config = dict(
    hidden_size=384,
    experts_per_token=4,
    d_expert=64,
    d_shared_expert=0,
    moe_layers=[1, 2, 3, 4, 5, 6, 7, 8, 9],
    learning_rate=0.00193,
    train_tokens=505000000,
)
Below are experts of layer 6 (counted from 0) of a mixture-of-experts language model. Rows are named router (the router's row for the expert), gate (a neuron's input weights, with its number), up (a neuron's input weights, with its number), down (a neuron's output weights, with its number) and show model dimensions 256-383. Each number is 128 + 32 x the weight over its row's rms, rounded and kept within 0 to 255. Numbers have three digits each.
Before each expert's rows: "mostly gets" lists some tokens that are sent to it at least half of the time. This comes from a sample of Wikipedia text that the model never trained on.

# expert 9
mostly gets: "elected ", "Senate ", "Assembly ", "election ", "Republican ", "presidential "
router:150170166073134162169195133150170158148126076142080090139134112165106072126036150114143096107116139177107113162108118132132151133118131148120145104106163162161140100094126157138092165149102151103124152158102136104170122103103141124207123128166143094137117133112100178082148111132149133130148119136125142104140170138201127107155117104178158127209092111106158205159201127158134120109082
gate0:125157141177185155144197202128102092167065155201142103124104146096155133114172216095103227078095183139089079133117162151112136153153109115146159109158138157068099174141089118146122113078083144068102125135172119104143198093087123147084123087072138149182146123134180139119116132090191166151161106117072150216139150144139152077133119063186093174139149135112137105111171124141164149148072
up0:076139138124137147139129151117119169164111147126108108150111128188117157145097124135080145142133145054122193172135109164108150089124107082161124125177131129111127150068105129119197143126121146078168141153118146150189123056087136103104167167088137096135094149048106109084080133140125101087101146082102141151094143235122132115149079114080123175108124115118111125144088117115137148120119
down0:124168161188110186140138144081124117124139076109063114107126148157156097130085132122118172119058110192112085176080152180097120127137176164135132090142147121144135164076059102121045132151100134114122134165095131118159093161180143070129133138134110127138137087113145180123152152167161146110138126092206098134136119134175107108153075090112136142135138148093119112127095114167078120119131
gate1:167130104167089144178146126120116195152141113042094112091137121127141079080056149134123175155095125101115110163091145090116102155103053132085128093100164161168147191115094168097178144105120116171122166204074124101143170063173113107171099122187172108164102084139119145166109121114142148171112150175146165165133120101163086120155102097229126144125112117121165141157103118185073164161093
up1:156104121111194163129131111144072093133175095088149108150179098101152147087148119085106175145097067121156129084102168181161137177137181160136186093121142141079128079168096110070120112141066090160125097077153095135105121173094147147146081103101159115173118119104130142145072098154083125096112163202137073080097072111102154104092072165133099132138146149125133102138155134142165167100112
down1:114143150078107130092118165169155106116116192106193083110088156109092215121131155160141119119094174167162159099139131144102109121056204173097117131117101111115151100102148093182126133050118110123128108128104097125158091143124169211137128132058108132155172127112134149166130203117129154055083156138074062188072125145095134163141147129085069098078166075137087093125138133126136084063106
gate2:128134145102101135177176117144154044132116115126102141157135135074117101185154164066114100085089154167111149106121109094092094129135106166143140138104139156173144190102151081109125089140104110097183141108105090133127129130072130161086151104145148209158106137099151212122133130151100119150091150150132086127137199152197104099126173113124137149125109109147132162117089176145107145082148
up2:168108122135110120096097172109092129107115134099151086175125149105151142131087153133151130154127108105083125123193187148131113090141075124111106184075170113128097182119114136111156142134126107112114136148166136092082162158116167121145050214091132142126112157122133108073172108123159106127168092144089138148088079116118095165098167059086111150148096107199141025119161149148164135122206
down2:142106141118137122150088151108120169112147128111113127154189111164154090126125097134156170198135141183146101149143105203159128159191088113140140073149082062088143186077178115131133158095133115139179186208130097069133126151125124129131112118123155118138110144174128163189107155168186125112093114133155124140166108119104123176147125148089159117157096075175059105130145139102165196089099
gate3:130130119113127087132101140108079111106135074110170163111124084111128125119101086137113170173126127076127110166098144137088169138177116149131090135063098215126097161143164114169129127105098153069091136145073143115109088145122159120099105070169190077098106132158091123213096168136110072135133170079135159139136108121136180187116166147082085144076079162123120135095075146133116132133139
up3:110090086160112143092042112131122126114135191091197126075143158121103132128124143137167165131139119117141126123171136103170112133100131081142147093171145094140204125106141139094146118105166150141130131093195112126153148103162211124113114102173140146113188190102177042208077129159130100070148070172168151172067084104117134191106178078078071168095151081119077144133118090097152101148164
down3:181109138145138155122065169139160098105115165100172165193102117124173193133169128167181123171113088141124111074155118099150177129123151130154074128178096110150134103118104126126156173122144133184148178111127114086131114103121132095118138153124120084112102105141136090098095076107130195139085158146153178092137072137076137106055180142122154137060155102147118134160153148150211124119109
gate4:150113158154187158134148178147080096090121143130090119181115108118095113103118135061063171093125091166136164116077157147136097063129128092169079143130145116173100144123125140100171106123112117111139092078172152134114107160112137094188085165111148102140181071108079105144115086070147092159103140154122153203089168135119151120152077168154052131148049155137180150159144102181168120138162
up4:130110038129142165140171090133055104105113145158131155137160070141108127139174156098156116120111093127163095136188181090131135084155174102170063105126134127124112127129079148101113151148130123157129127079183167171122111118128147178099094115124096133186175122166207198166097088101152124139124114109087134125149159122093124119116134095143171126201121103192114173139145141158098138142086
down4:104138103141118107143090108139155075104136130119134115101137130145110149159095105135125100108125134128161090099117096117153134171090135134145166078150131165103142136112045113134118179120150134098154124205100135144161146133106119165094141141128079131145088098153128094178141143078088196123109157138123118170106150160085147183137108101141137129134178068150087094081055130111127158163105
gate5:110176183167192127106094168087176144098075139128074146176164139160104137099094096136136119092126120154133093095142157079140136108117083101141123127146095065121131106143112129128107123084108165128075173105177143126141147103136125148172132099185148152088120099057176132123090117105150161135086118160112126120085106087150104135119071094149140120162117099085187161136149093124140137174078
up5:079122091177133046063067131131151089145083107092124165095107122088111166093147191149143134128059126149119168146101139063130144052113067158154136127096162130071151125180152160137135117070092164188136128147121172129112078187103143161102141178111109170097151136127163113167152125116072150164138101112103130131084121107099097138081128109133128154092140109121144160102120122099095124080130
down5:120102154109157096140098170100121088068090131087114140152154164113150179137133089133121130130152180091072123075191169130171140143111106128123075126162108082094142108134171171130087120154169174175135175126137116127115091141109163120120210097068120112114143144115163123150071065099190161122144100175105099135113151089142152150057143116112044071141096192171110186135094153125167139129123
gate6:085099088115145178115150066072085194096163096090150073065097124154170157128130157156154078192091138184150125117111132068135148129175103079068137115199086110144168120093131174168150106152175152142130150127091183088151074106101209112155164100129107153142146114145131126118115066116175096141097151172128117067097064148180119136117130167085124151163164127206075122140116169133142106098130
up6:151143101151091160120163173138138143152119123104069128143113159086139146143121104133140101120107066109100124069123121155154113078170174162097142174081182204119096098116071175130052133124129127203107162162208181115149155178106134134140149090122083153178157135152082121140109126145148099078131077102150162133133155105110084086093111103189113107142118122140083190134119109065130128123112
down6:181148127133135153134147147107083157118160101157148111107118147104146116160138158136125155110137092141133205094180085137151103200129158149119111159092133120183152151136126107165145145152131101180114135121161200171133128152134098118089102115124081121182128136096148149047142104143171074093124137119141119122174143086131110075110117125154146098076124156144104116167133101113090128120173
gate7:105116178142134118115130140156158135127147120137095132103076101108158172117145116143108156224122106118192067154171087108132149157110171124153165074121096150095141080139120185138119117130083131117133109190108168112159097173085112119120069151178153195128176137140124175126089122160148147127107124093110163149150087146108150115184128095103246128077145087152134115154108090144172178129121
up7:097120103118188124086136128170106117164164092116119146138169143093111044129124127150146119161198082103120169132108082145119106157143197110155138120158122171146156145124147117087093135106139164022126163134142155177089114121158166158100148169056157155144093147112171164159134120101086123094131058128134179166132117082159176112081123037108147145096130120097115124118061109133079132199154
down7:111128101095122125145098038090103076158119120136127136113162159152131064111136111188082107122142158113136164066113176143198147139127163118121126140165170128114122150079138140143070094135114117118148124125127175117101121048169135123138078210148120139106128188136118096160177107121136146096166043092105123104107118129087113142108137045104110153122087195124107181193095096118081127140109
gate8:124132134159073145136126123139116114107158117136089166113104175073089138104120120119138123061131137170094121164062193160100194102153103086098130164059111181114092117100124122073072192123120157152132129083080117132137091158106129133133094119155118182112082105171137141081109229115141199094123172130138127094081185142199122120119172124123074142093130093144190163115125158105135190168173
up8:049178168126130088097182107125090149134072108126135152106123107138182074112177156159122068169137120137130141121116138152070076198132163159100140138043132186135129112141154113146089160155151125125168114115135172125073150155148135132156140088122144109110077117116148150098151111119128140101160152146140100130179127152177113140138084083132154124174147128124112127067098055142078106153125
down8:131133122180160134145097137107136151121153124110156119110159103145096174127093111135180114164087112091160123107106114071145143199102132127149164136148069121104146100127102152101135130118174080121162155133160134136121107147088150115111180137080087100110106138072143147130219117164096114088182135151114115149060115089150138141081099147081187127115110131148108161118126150121095127131158
gate9:163109117135153140107129102086179086176114122097072146134153044133145105201100135172171159119156112197091139204137149114100066173150089116099150185087055186123190102109104156098152175147088123174164114220115153062122129149124100098150133166109132155099137094182093124149121145109141131116082172143123112117139137161145172117073159155104046179192089157078102112212092117127093103105131
up9:084133122103087093123136155124195148110151082087199151185165184119133118108099147104060101153150095157148111136085103074148214155113127158153136072195081128170076176128115120099105074085181151133190124136105143120097183134174165083131135075109138092130179152128108108195030150141099172120140083089133153090107180161118098137080143101154104195146103138148125133070145092178147146098141
down9:087095127120096112152086153149109145116108104126160118177134167090052085104099120097087121139041129104179097124103100113061145146088146131140147148214175173145071155086122100107093118149132160084093094072125129130108109132181197136134158151143097110147152160097144216146114182131116159115138067091105155123124145144133108165137131109102162075155152119120143159120078058132147196189138
gate10:140109102153140154132114098106137121106114141085121091150103160170126172148140139174078121149142184149080126171155127156169097100097115101106150075135164109181104142196161047121218093151109144134113188159080100167107184061115170094131071093158166087152158146158099127084157197143165096169149172162168200098203133184092108125158136155172130093108142122163122094128162141117134169115157
up10:125157190199163109106107189134090168157141133123089149118194157101169209115120098104134178072178167118108071146116115097201128112130151129191145065182141160138106141079103087128179093147146127119105113098157086168109099100146150147144052105088182102122146176178154107101118135113060107169167102184120113118148090094189063089099179132151165113181157145105132117136161118160124134132107
down10:062136138148119128172100089097150125057175082101140194130084146062136150144135059124157164141113148091140099129105155096135160109143178092116106122170115140152169105168070106157160158090120152079114138123091092091165146140140167193161151063169106109126131122109132074138127132139098139093170134131129109182137126165091075153097197154153098146111147198127099143170116154130145134111081
gate11:110114148117190123125113066098106180088129157114170119118187147150125102165115123136164088131141145139128156036182150074146114108100142131093123093135116164107105172130139113156123156096130131143130123151150117126108162175162183146174156125046142148037130112145175134147101136187187144099117133115133107057105183148083132144144142118165118148205118130106205095146134125085124125111083
up11:148112142132098080140107174131102179099152099206080156107133145125163149114194087134121053104229108145100156142125116072114069107167199177144108174145099092120060218121124201128137115139120139133146084187082116089115103162087111183144116147168076157169175161151127136166136163102086112109058109117131087086154119172101101128127140098138153102135121122086150141125059144093093121109081
down11:076123071114176116145090086134131116133140152093132108113127147112163147127133117098073127095057132146078128125085179140106139089144078113140120121122067128145113217151126136147113178173081069111134193116070160095081164136103110129124072074122147137164073104105214124101131149168081143108107094164114111093158078109155098137147095153120112100149122126107175165159142098101160123187215
gate12:152106149150078094093151131156133116096087102143146089086164179169134176145143121143119144090126121139124183127134111156136149112102114156130109092142124125096101179082147031208129137135140091123142115127067088183121155158136113106125094100152141132077134094112138167123076209084091129121173173123149170122154187108158149097080108091192129099182106098106115157193142135165080138090135
up12:117127172105121138042115084133105140145122151099131079170164171126119118115065183050165152157120111130106130159112118162115095156161113136117099104128139095119119145058130079146141157134140165120082157098123109121133092085158157140063140110123151153148051141086108117156109079109163144085182118116117100104135146153132120131151101173148074067135112113134111122157113124058138126176136
down12:144141090130170137158132047148147067062120084118139170147103155119138084134135125086124091187141146099126064132142119203135129061135158131113092100149106113168139114117038108125136200088102112144148129123160122087178104107166102102109106095113121142138067113106123154160159133130105114146130078109064138114150124162181127127179172168134120118162097179116187122118086115169085124127168
gate13:134095093105084161112033165179115128114093099160099162131154144135147133137108120141154181071154111122096193146099101175071126128079126113125085126164106127099101086131123083103141129143115099151113100154100120131126083096121144151121115154139125079181099038114158129119087173104079137220119172179090157143138118170140170117170200175135175046067115185088181122166153099132101163124191
up13:133119138126127170190161129124112139168128123158133137115171120106088140130095125096109100111091094215080103104136139127149106153141162127090185143050165092113133121142100132148107106116120165177156111121126158141141134122089136079222103162126136113108142109119158114131143146155153146164080124166160174125202131139176078082135077106134143127178120155141108157180166087155157108099108
down13:087162081181181144164092107196127165110161136104171159102126061098191114122113155159106141124169124038133108121161097031125169135093152149158105140202113096090108125115120134091198096114101140185182155138134177129075083099179187135119094168159130207095141156078136132152137111059082093079119087183095132181140085147106105124104160159144104143138188132098156095108099120167166104088149
gate14:077173143120092130154072074103130130085135182177151147106131165182109098106154140068112122129099165121141190106111107148171109116065152202141176130150068126106163107109131127101101096147140152087138083176142084213109136146100153133105125112156113116127151092070117139178087104084141130134081099121112046107125155116122205176135155121160144145133139135081089131116098117093091066136074
up14:133076102175126154067097131125150119134102106124087133097197157090124136149120114171121136139089158173142137105156159115170079181175129120099130112071209164146107127138084191171125139118145125161150144116144136076124104138127120126088119096081145192095166168145166140142134204109160173112051113146116125106139129137097145069134061100153102136129136137081049137104127122165151183186126
down14:164157107117127085111146127117116125147168096140126095208130150090142059099081139112152128140084147131155079089158123115146190143209130151139083068105163190121109080179073111060136128088157125135079221089147073085153084146141139097096157128137121118049114175163102135114133127114099108190128153101168115156098172077127079155111190136169121176147144108183121101164114109151153115117117
gate15:098135121064127117128158128083138166108113123145095154121117097154115103134090105075135102128147105164141120114126175124177126113146155145122121110077125109115158175165159118174130167152131124122146135135088161142104098168184080188153051153137176134159096114105123173098121156131111124136104079096133118152118157084143192130213095125160121185106106165159102101119143179153058131108123
up15:133119160152143137096157122150127140156217116190083116096073176101111122087166146149163144084141113136134157152137128118131142033106121135120105083103122133093113180110105199188107124099145107126110119102089126123130132112145146142111096113125147151110175164130176074149118131143127127103162099131149052226180143118173112084159121092109151099116089159067159120161128111124074139117149
down15:151142068141137153131106095152153102121189145117188133146118099170144126109160142161154124110173154137061137104086179099146113135108189108085065155121137109074066158192107143184148135140093154108193134145109092147136156101083127083117123091092129156136189119102091132123091180102087159107101169163126080177150089150088082159116150206151152107206158098120126161134121133123143148077117
gate16:129175085090132163095046117094174134113109132096108142148144140166170167124045148117118158200118044114052143127133125112146107164130071156121093139093098137132111129127235135076223132128199093118121108117139110155147160114114164112144161106106139113102147182098175125164124144104094184149107141087078081132138127135053126119137160114121178139115126113104184134146186163164198145132161
up16:132108078108124197118103147138131098116124102116090103136142158118120140174118101130159126085232165116126144115152131146167165089160113151138121119151111139127125149112147083163162127099192112083170130103150112181167115110097157106092081090131158134151156085108147146136141152155093147172153094184115115112094167104159133165133082124081092068174128107123142206194096151143174122163091
down16:142091122137150167114175165136127149142068161167153111129119131123108177134129127157094139162151111072144122122176152126174142118108144110167127157125167130115150091059135139140167122079145152116101163169096136169142148170161170140115129128126147129157125124138132184135062136134070128118093101101122149117080109152138152078116134173098187091130125143137161127132172117119108119148140
gate17:184123114115176119132165117160157099148108159142102151140140176178133085100113103110145114101088136179126114110113097153139143162059102094160128104131143127117110108120197137097098116127086114109107128112095152087128114138133096106177111165101110094139202144110147110090139141072178194098032163127139177184139116156174084104161160151094103105096102105089156108101183142098165144084227
up17:079151162124173099109074151128156151106096152129148157108079161090121131127107128110044114178130066081133132121166107095116160138081178070133099112164100083115145163141107147139064102137190139077116114118200155081124110130188120123143113199133092124102135171143150095142123151149120143075156080142098103176088096138092174149154164143092122068107124088060126134129098098134148122107114
down17:141126059137126146131135075088135105042120097141117150125199088166134121112080157144090110104158130195166107128133141112126201162153148096091068105125082141153073149147181194173083094162080087122115149127084140142112122136076098111214128119100139099124109055126113170087150143175077169129130161124123139114100114116136084129096167113170166182137138095125136105181185121132116096117124
gate18:075110119116061114088139078136098171129138150144145092107119145064127097102072105129130081134118096162067121142153122112162082102164138122124144099125141108124173172111120127070126133145109106117139160144185117123140133161173141090154138088113123149167074109119171167114181153118173136170136089081086131066120112117170188109165180149143152138144099129086212158037100128161075147097141
up18:091218198148113149163124130135097096094158143098109146097130131198134115166097114076091162157158168108107094106128116178118112213091154097121148129121136055140089131156120163183154106167199115150118106093193085087110130187084168106090101149190079157153186112125145160133089060191115143160094093180148133125144085108050122143131151162152080167154084122138119124124142123120115132148090
down18:096100149146111138140109126088094161126098123126116095102171132126074108184104095157119127146134079134127169114106109177130070123054129110177201154169182107095158157158168122125091136207192135133176162126098129164136190068119172107070120122156098102114186134131158158115091137111145109069146145081098152099172112120097199150149163189078081124129127127168093157146091103156128114185172
gate19:107081188053138164126140126095161168074183115100170106130049134141181131107105141113130120195127175061060102180059115125114106058159135142131097134140096147133194134160144096161149170175137128078134143123121115052124132097117149111112170108130131132143068154119204093157152111156077175171084081144094101190126114145130090103152067104082115139099107128177118139131140121133135103169106
up19:144145149086150107114113152086122070121147125141111090142138161159175155094112157113135141081139073137160152162123159145139087159097114166093097100126117133178106117116128176140143119191142091150059146096171174176144095138084100108131160076072220133144101166118121115109098182152112138170106101063059132169185118100169124122131155121139163157152093080091130132161142149149095152173173
down19:131169117156103182109147112107142152145147154155056137095156148166159139111140187106114122180136092151014128154154147179121054099127116111126151078108135166149094147108135111153096112153142134123082146164133132135188112142101142118170134111078128169186061094115172154083109143155115086181118160129089088125191156176191145113155064045125163168073096134132156134122086095146105155067118
gate20:144124160185111149101103094135169130076158107107144157155152137153137041096050087169092138083101124183088094161092152095120163102111092125198108186143102073158147144112171165083137137153059107107131146078085127119160123158151142103150149139099174120112086129117126135151149158152084093113133128147119054115148085097135155121041129131080159176162142129145141162147181127192119105091162
up20:089100084074115093173076140171136151155093176126106133121087161151100121029106162169155103167144108182150156136150150081097158118102080127075094165089137171147165194164143153163115192182102063087128107097101135117157162145170071146135132103103100130136102104108095121124146118122117144138160144038116111153133149087092116104102138073106118119098148162150124145103100104133187123124171
down20:125147136072106169070104155097098154130177106132152143133103164112100187089155096162134081136167126147139171167111152111112175133131130207106115098114107155110140163182140154052105160182169126125118136130090121143137143135156175102158063145114143166123116171128118102094099189165143137133086198119139092090125142164130070103095149097096158142079123143137119026151147073123048130128112
gate21:137169087133110097132162122097119135140132203116120106231073090121110164118205107182093082170165202139143085164119098162138159109134052108102121112157144085097109099233115130158104147133136108189137074128173175102120102139086123079125154117141128099155136150112103096122137083128148093078193085128128111142125121100096137144140119112092113166126217124159107149143145129162170162143179
up21:117152076108127190142090137154103090121099107075163106148082122143159161121126191122111053115148149073155099199149147143157121134117220109086091131114158179148160127167148064164164126073114078164084171135164105161113111131148143187150167151119160111138140103166097085127153148080070047150132103154109137158193130187096146124099108135111151164140162166107115136100091116155087121121122
down21:132142130166132089070174175129096158127104097075072147121096177103156142073083148130079129149127100108137148172152118135126153093156125151139124158088139131129101158108121140106149134174144105149196126132203133120120125120117062095143122153139110184106103122120120142093121156100124031185115096101176136213072075137180114124084122148155115153139038222089115113108072136149114146134088
gate22:124100105140172139176089146158175127150116145175134138086155169183147156049100123070124120111100153097146144148142143093188146045211152172112158147076090162156131101105073190166141112200046108145150162165126101091165117106131116107111140144035083147090110154073146104100129158095151107161128201139145120137144098108163149121142126165147175090216138149123129146134118137112134117145118
up22:102104119127118120078074150145105115104124114131097154178167108088074098185123189166109138100133104122111113165077179196157114169129123115125079131133131170166082110106189085131102122096136047127080110169111115182088145118179220139125193193169065124126105129229159149145144122180108109173139130133124103106178162121110163157156148065131137082078111073142085131125109187100090093193164
down22:110190121108075134130165057106095129111156119135151138066127123130127152106106159137070157152152132141102150178104158142151167082121150115043162102160165167167128147141116139061155147147168076097180176123157118122126145071139146150166169178116097087112126073124136134123096142114140163113138123083133201145158138157095126125136056104168158155136150103110067135226138099210076093094122
gate23:119153110150105165145169095106197109104072196099070111099105129155083112140173147127084187144136069163087113164072081137081140139092161055130074062142117154123142087114127142113145163142111120156102127188177170138094111102133172167121192104044142085162113175168137131077186137172104086123134126153154125135169043163116093112110053106157138166122131113106162109136059142133133114168157
up23:142132181148106103120150174114120088108135147149131118162055134103132161115075152143127084083133140080139136150133180143113109111113091125161123179104087104124096138113115134121134137135143105081192109093137168097147133151138098103056121143131147112124132088123123144131096168187193133073124101035132124130051099123136130083098159082110149149150163099077096141086191139055143118105055
down23:156134147067155123145140162199065057080148138117112136095101107183121097099124134138134101134146184130101107077140149096128098115122103216156098143156071158071140209096114158123149104095111180132103090134136103119145126099127152080168077075115111123180126109137111119093055141102146111175124179109104135114124194142111096162132118064131182110114113157153094085100121154093081114133131
gate24:121126138121100108089140156150121088147145106167131179179159142109129115204127158152080145132152142187119102131131153145100116111103135120120158129119137148107140111142118125061104121128206131106110178150109078204136092198056149122128191169090121127098123115090055181034075152102120182160204172114124122150115146143140102102147155133123118114113093141107145169105134032138108166146121
up24:130108135068103132176124130147152097157096157175051175123093085171103123137137132154125107086108088152089186163117181205187090176150126090134127101102162102084075123110160143106126115109112124109101098126090148121167093144079200114147107103157078128104121099195115145106107165144172185147095126091051107069099133148097121111088087123104166102129142133096129081155094164113114159156158
down24:115028138102109118136151083118108122146088144108200126143130161126107197151198165100140098193186092145071115116146134149096134090100105121194085150120151146110150120148106140096151170126135080152195140088186072120098138131147150134139081095127139141108145170061174136135146131100120168122115116099128166143167152098098196196099142069220097110120173097151148105142129137122122152101142
gate25:174094105135109178094155121124149096091098118139202139157145121076084142090097186087100101072119148138136147135125098164092134062120139127088093074098146120139108141095145201090126126125079052154105149117148080155130102106132164103129116140158199123141145129097121117138113212100118152170080128121131142076111109150192129129139125132111152158122138155148152225089183129162118161154116
up25:166075123093168095192090108101038115075154074117075176076071146128113083134169129078142110073107154148160135092121158135115139156113114118088155160125127130133106191149138098175106141090198129078150144080132141126134132130146150108111093124177123122147093144169144186131161135134152197148142070123069144180156164124114110103175061128108155106115141157104112142109152123113137105176160
down25:085147185117164117108096115204104175097088148153138101169116110079174155029105168145089134138154137136156190130123103113080096083208119117095130068163106155157175163113154066160141133110128091101146112095096164118135068076100137185154129133154144120176219128118141114108073134107181164123157099130080118102061160121153150099141151155153112097128134144163170148172171118144127115076114
gate26:097085133171109088123161116120208160140168127173057122141203109121091157132110107143124095088166179081205144125146074123123102130117125132135126155092105180135172149159094111123107172164142094073148097181102076118094113111133108110080144121166115133152090123111090136122120121142108146106153119137124083086154157194167153082169157106106140105162142134162106107150114109114094148104121
up26:166131177182121137176155130171091122092126106136074080070110169121144145224151101102115108137100083146039126150145137161090133111116117166108112103120104166154084064184177131093077119104143157172106136158102215218138142148130118107131134146125160084134183120181121110151098154175153079113106136123144120121150076089118138070115134135113140140159139165055135073108107104128138125160136
down26:170158143100110152143105115104138119121135158205118110234128156152148211097035129106068141117116061164093121101130142164111145128121123090091171095138143085175123190147170112152119144160126145130129137175094179098127088078114121134133167093088121186162104149098198139080113154130136161142118091128159163105114104160126104118106098126138094192097096127109177104108125080112124084103129
gate27:095121117187148114096090167120138170101151136171092143082147105124134141156157206131099120149143138110077100103089162140125123055053094150168140098142103144156064127109151143128107131114159168127156108131168183134142131153079130122116117152113138127087073142154065091170109187175185133124117133166129127122112089121106155163127126150110074058126115054155104088175120169206154156108127
up27:066119094106120159192177133159092091099120131169124104124116105185077153136130113111143133120158116173150136094138140105131093134075139139105134126148182115140133097100135138172148068119132127130087133141118129180109102173130096115101153130136194169169148049107143147115092118063135133102124165167110141095250131103088103074104129082146095126138118156137139150184171148179108103146105
down27:131157167089127155087098243151202147096170115140180108129154155220112116105118112112116204167140182123131086137087089170111139149126118150111125142118146111160179086139148092085142140119123102101167147117130063104195106121083152169110156155076135095106165140162104144126110130099098133069112109138145079101127132176125161143135141122144087122108114111080114108164128108125095085111129
gate28:193156187183154139201201106139110147147160120103114131195044127150128109118123166139114086075141168125093167161109111096089095166059141163134103190111163101101163106108170121129161105130098121141113172181110117139119131142105190157165207135106143065069117068146127177150104149115157178136157138095149153106110063164089063111156133175092129139108089158152161153161167122194156121121156
up28:109120117166070114178161094174166101162162181168138122143162145161156178159144087152126167139212097164162116178139097086153090140131080102154149114057180097153149108112151058123117116116134133173127133178106126158093107173074106142145118151149108164112170144110112162095147151109125177145127091091082105120121118083142119196216100081163106106154162149103137141152136020137137184159150
down28:111098114170095078158082122128102159154130146104128102115122137094161151138137088105152143199124090095125142151140151168151066128096130151159138130188138135144130130191131180073122057085150131123096115165118123125197089179122154156116164130176132094192065136083206107111122117077131153142103107128115160150110136110142183092107087105130136153157153092120156088110120110105097171114140
gate29:080161149132170106156184154110170077125141182136056176119103119146150105119138173146131168146073145119112150102129108191126107125098122133120098092102161090184096146084193132077153139128138086128159091117141205110119131133130169177148058132059068087172127133127076159127136107091098126103071144069162172157114156168112097129165157105183085134143071107163136062143161131087214119099132
up29:104146117171154174191184111130087086166171146150228144165080120110124128134113140136094131112097108108147064065125175062105108120111095148125157079094148167156146090155103095111104086114147129102136096150107115157119123139189135114171082081190127132093189111148156163107123153060083114104103118188148140115139097109095142151155118161172095098061125113204145155102107100181126092124044
down29:161105156126104166124162181060102130090104089123128140123172176098076061154130136128128159125096149132146092180145103148123188112149167142065132141061114118090133148151141148148133123115149098137193151129093056125113161167148082119144109119108130117169145092194143112192074107187149113086099140128109160097094134089175228133142131049169111115072081153091095110105102089109094114132122
gate30:150105128153152091127148156152144145090081109160184168118096138056080083160097138155166118182107076124192141153171113120203120140103169157115115076137173152109077117159081177182087115146114106162175140146084118147145095104119112128096113155134107097117148147162147120126144110147147093142139112063081107105132190093159140058167153118149159107124080179122132100079103110120160135089096
up30:118154132133105107106168097125130046144080165120139124143078120167134095088152189089163124159167132107167098126165147192150151128114169122172140135121085133105110159129152164148115114081179112128158157139127136157125142113111105190140135067071060199102187123064158147104130087081097152071136097139107112138150108156115127182097154129109134132144137109109168116143095122153172133160164
down30:123111105062152129180082071130112141162127103060180100139156112139131123131099170177160073121165107155148121143128122068151092100089112159174152182153124134114138142071096116159082097132130083110137128070129155137154147079137126148145153135104098086155126104113208165128153157132114150108149169148099130174188126076082128126120149161083118147095147139121091165121100092141177107139174
gate31:125088177115146148147102193152105129169142097100137105113149149122128162123102149142149103163104064133136086112179204144126086189129093097213124164098144143206128115162112093123094156171104102133150095115134216065134158121136137108125122127159098148118139181143154147132169078090146126119167118085142149126144089094084093130156158119084131137125138121108100095106127037133171105097116
up31:081157121148114135112140088109138097157097147163142216169135134168141110132116142168142094119123112083152108152111086106091081054122155131084118110104135106109088089095095157129133165180099133160131167128149074178140107138183156140153166155048147145124075121093106165104071075155138131128113149073121085153191158103171066141144101082165174176184188113140176159092158157117160122166168
down31:138103129104137155081161105093084100088157107202164150167106121165118101130101117120186097180165169138117198108116061188087168146114106114084184091121121113151078113070137050192167131169084137124091116154075074202141098167117140169115118141136071118152144081107141172104120112157114158098085165115090151143144199133079080145168092132110172118117133150118151148090186112154133114094104
gate32:179085154088118093096137170126104169095203140124172105177129161122136132093110100116105076094138102144119093130113132146172071159069168131158098168128198123080109143071137146113114132153138055187126090124105136108144114194131180119196103135087124139065130050128096155103116137085104132108157175125172139164124099100128187102143068104233093123140122101143165116171156155103117087128188
up32:090132147092214119093123122101185187120109152119126151130124115151096087149127134112147148130155093216182105098123134093094108106188141108081107080105103123182137104098175162155138080093134095139167077202118138134110153075126099187202095165121123156051144120192115158135174157162116113173083118128158216113153125143112109105144038160150195166106102123060150126124179078138104110119053
down32:113193123112128097193126143134138140122182118161068139124065108155157114133105118153132128116109121185109134174121182107144154141155134195145090148118123141111145111131173140140134133126118137103093173223123127145075158141148094175155125168171123184076117142111088111128179146202066126141089081123118107090126135110110051126121197166102222161154076141078184143086126118180123106053099
gate33:174117156142140095097130124093131173107146118174124139163158081139151121126082089148121116113125073162092108122190138121150121144146104169120067112168134069182120117160177133117168115132108110132160201137123124125107183128143187126172113140182100116078109063103091161149103078160126159127106062123161147129139104104149116113169130112133166121091198110155170046106135110126149153100171
up33:171180127226116140104119118139127168097120137108113125098106146084144132161121134150138084120191066116127161150155140114135129084105133149105137117164136049114115125123108174100105168176140088157068155106178176166104127150108151140091140151093169134109133154126117072163074088182139159162041067179107197139142116136124132101145193114079157099126123142111076119105104097097168154152119
down33:118104088076124130145122162152130152162142113109121145105114087065086144128159152127135131095185129117122108173078086085095166146143142112129112078074117082059180158063086131112054060122121167117049081144097089153167174102145110096129118121155145168128085147171166116146146165147101101131121226122121062129195129151131174142162174102107085138153100101161100201135132161149109143123142
gate34:126148161080136091109147130131111160144064136098103106159192139155105089095078134127159153143086060129073177156151100130163145133136119124090141102132135067159134087109128106114096072143151152138117044125096161095093158093123130119114103124116180099157153176081205142104090168114102142145113069150110183069162164126073087103183165171109102165177126128111186121173137102132139130095114
up34:107116132116115145200148116125142101069126087060098114137133110114117043141083103111167130103128123116138171152109162133146151147161160139121166108091153173116093157146119105101169122077164141075152129195078104071114166122222090139092106180096197133123131185130118124111152093148163153097084082098110090145092151108126144121217075119154150092166156127126168051107139137143060124178145
down34:059139109068101119096078119070086175155114168129156144073161167163170103077127149162116136107186110148129123149080130126177139117161086082126150104104134147144129117101089110128154137132094040149120073149133167138107134035137140112116144141126109100156140121174119126099134093097141111141137168133076170149126130126090151141138161064117117190123147082083131103129133101142164128111178
gate35:137131124169200101120182125125149100091105122164097109129122083124127071170096121119080096157170147104158141144105103188123116145174112129170135093086178104171125078126186131129145159092101150117099113066116073074084077132156130119155155137117107118068046075128110121117168076141159144139153180114132094097144119170197152121176134093161135115092086146106103139144171090164162149139092
up35:086187174108149134096113142172100173118092113202160139144119113096200184137115137148168099156151110143156124141144103150092092102147108115090091105119152138078099123110109091106137108109091125103126070107176153161150113129141144116151170114148137080127154118113142084110108190204126225116145101126121094140135097101103173123061135108127135122117128167099157116121101163088083134072143
down35:129096132190087107096175111069141149112162071112096115102154199192115100108156112127141145096134108145093113176113132143158092114091101128177150183128160103086136144149105100179158098175168132120110151183118153156108084149154140154172133162143141129151121091109188139122152145135094102145159104084143139101163144161107119076075082128104114084137133101206130148102117173106097193133171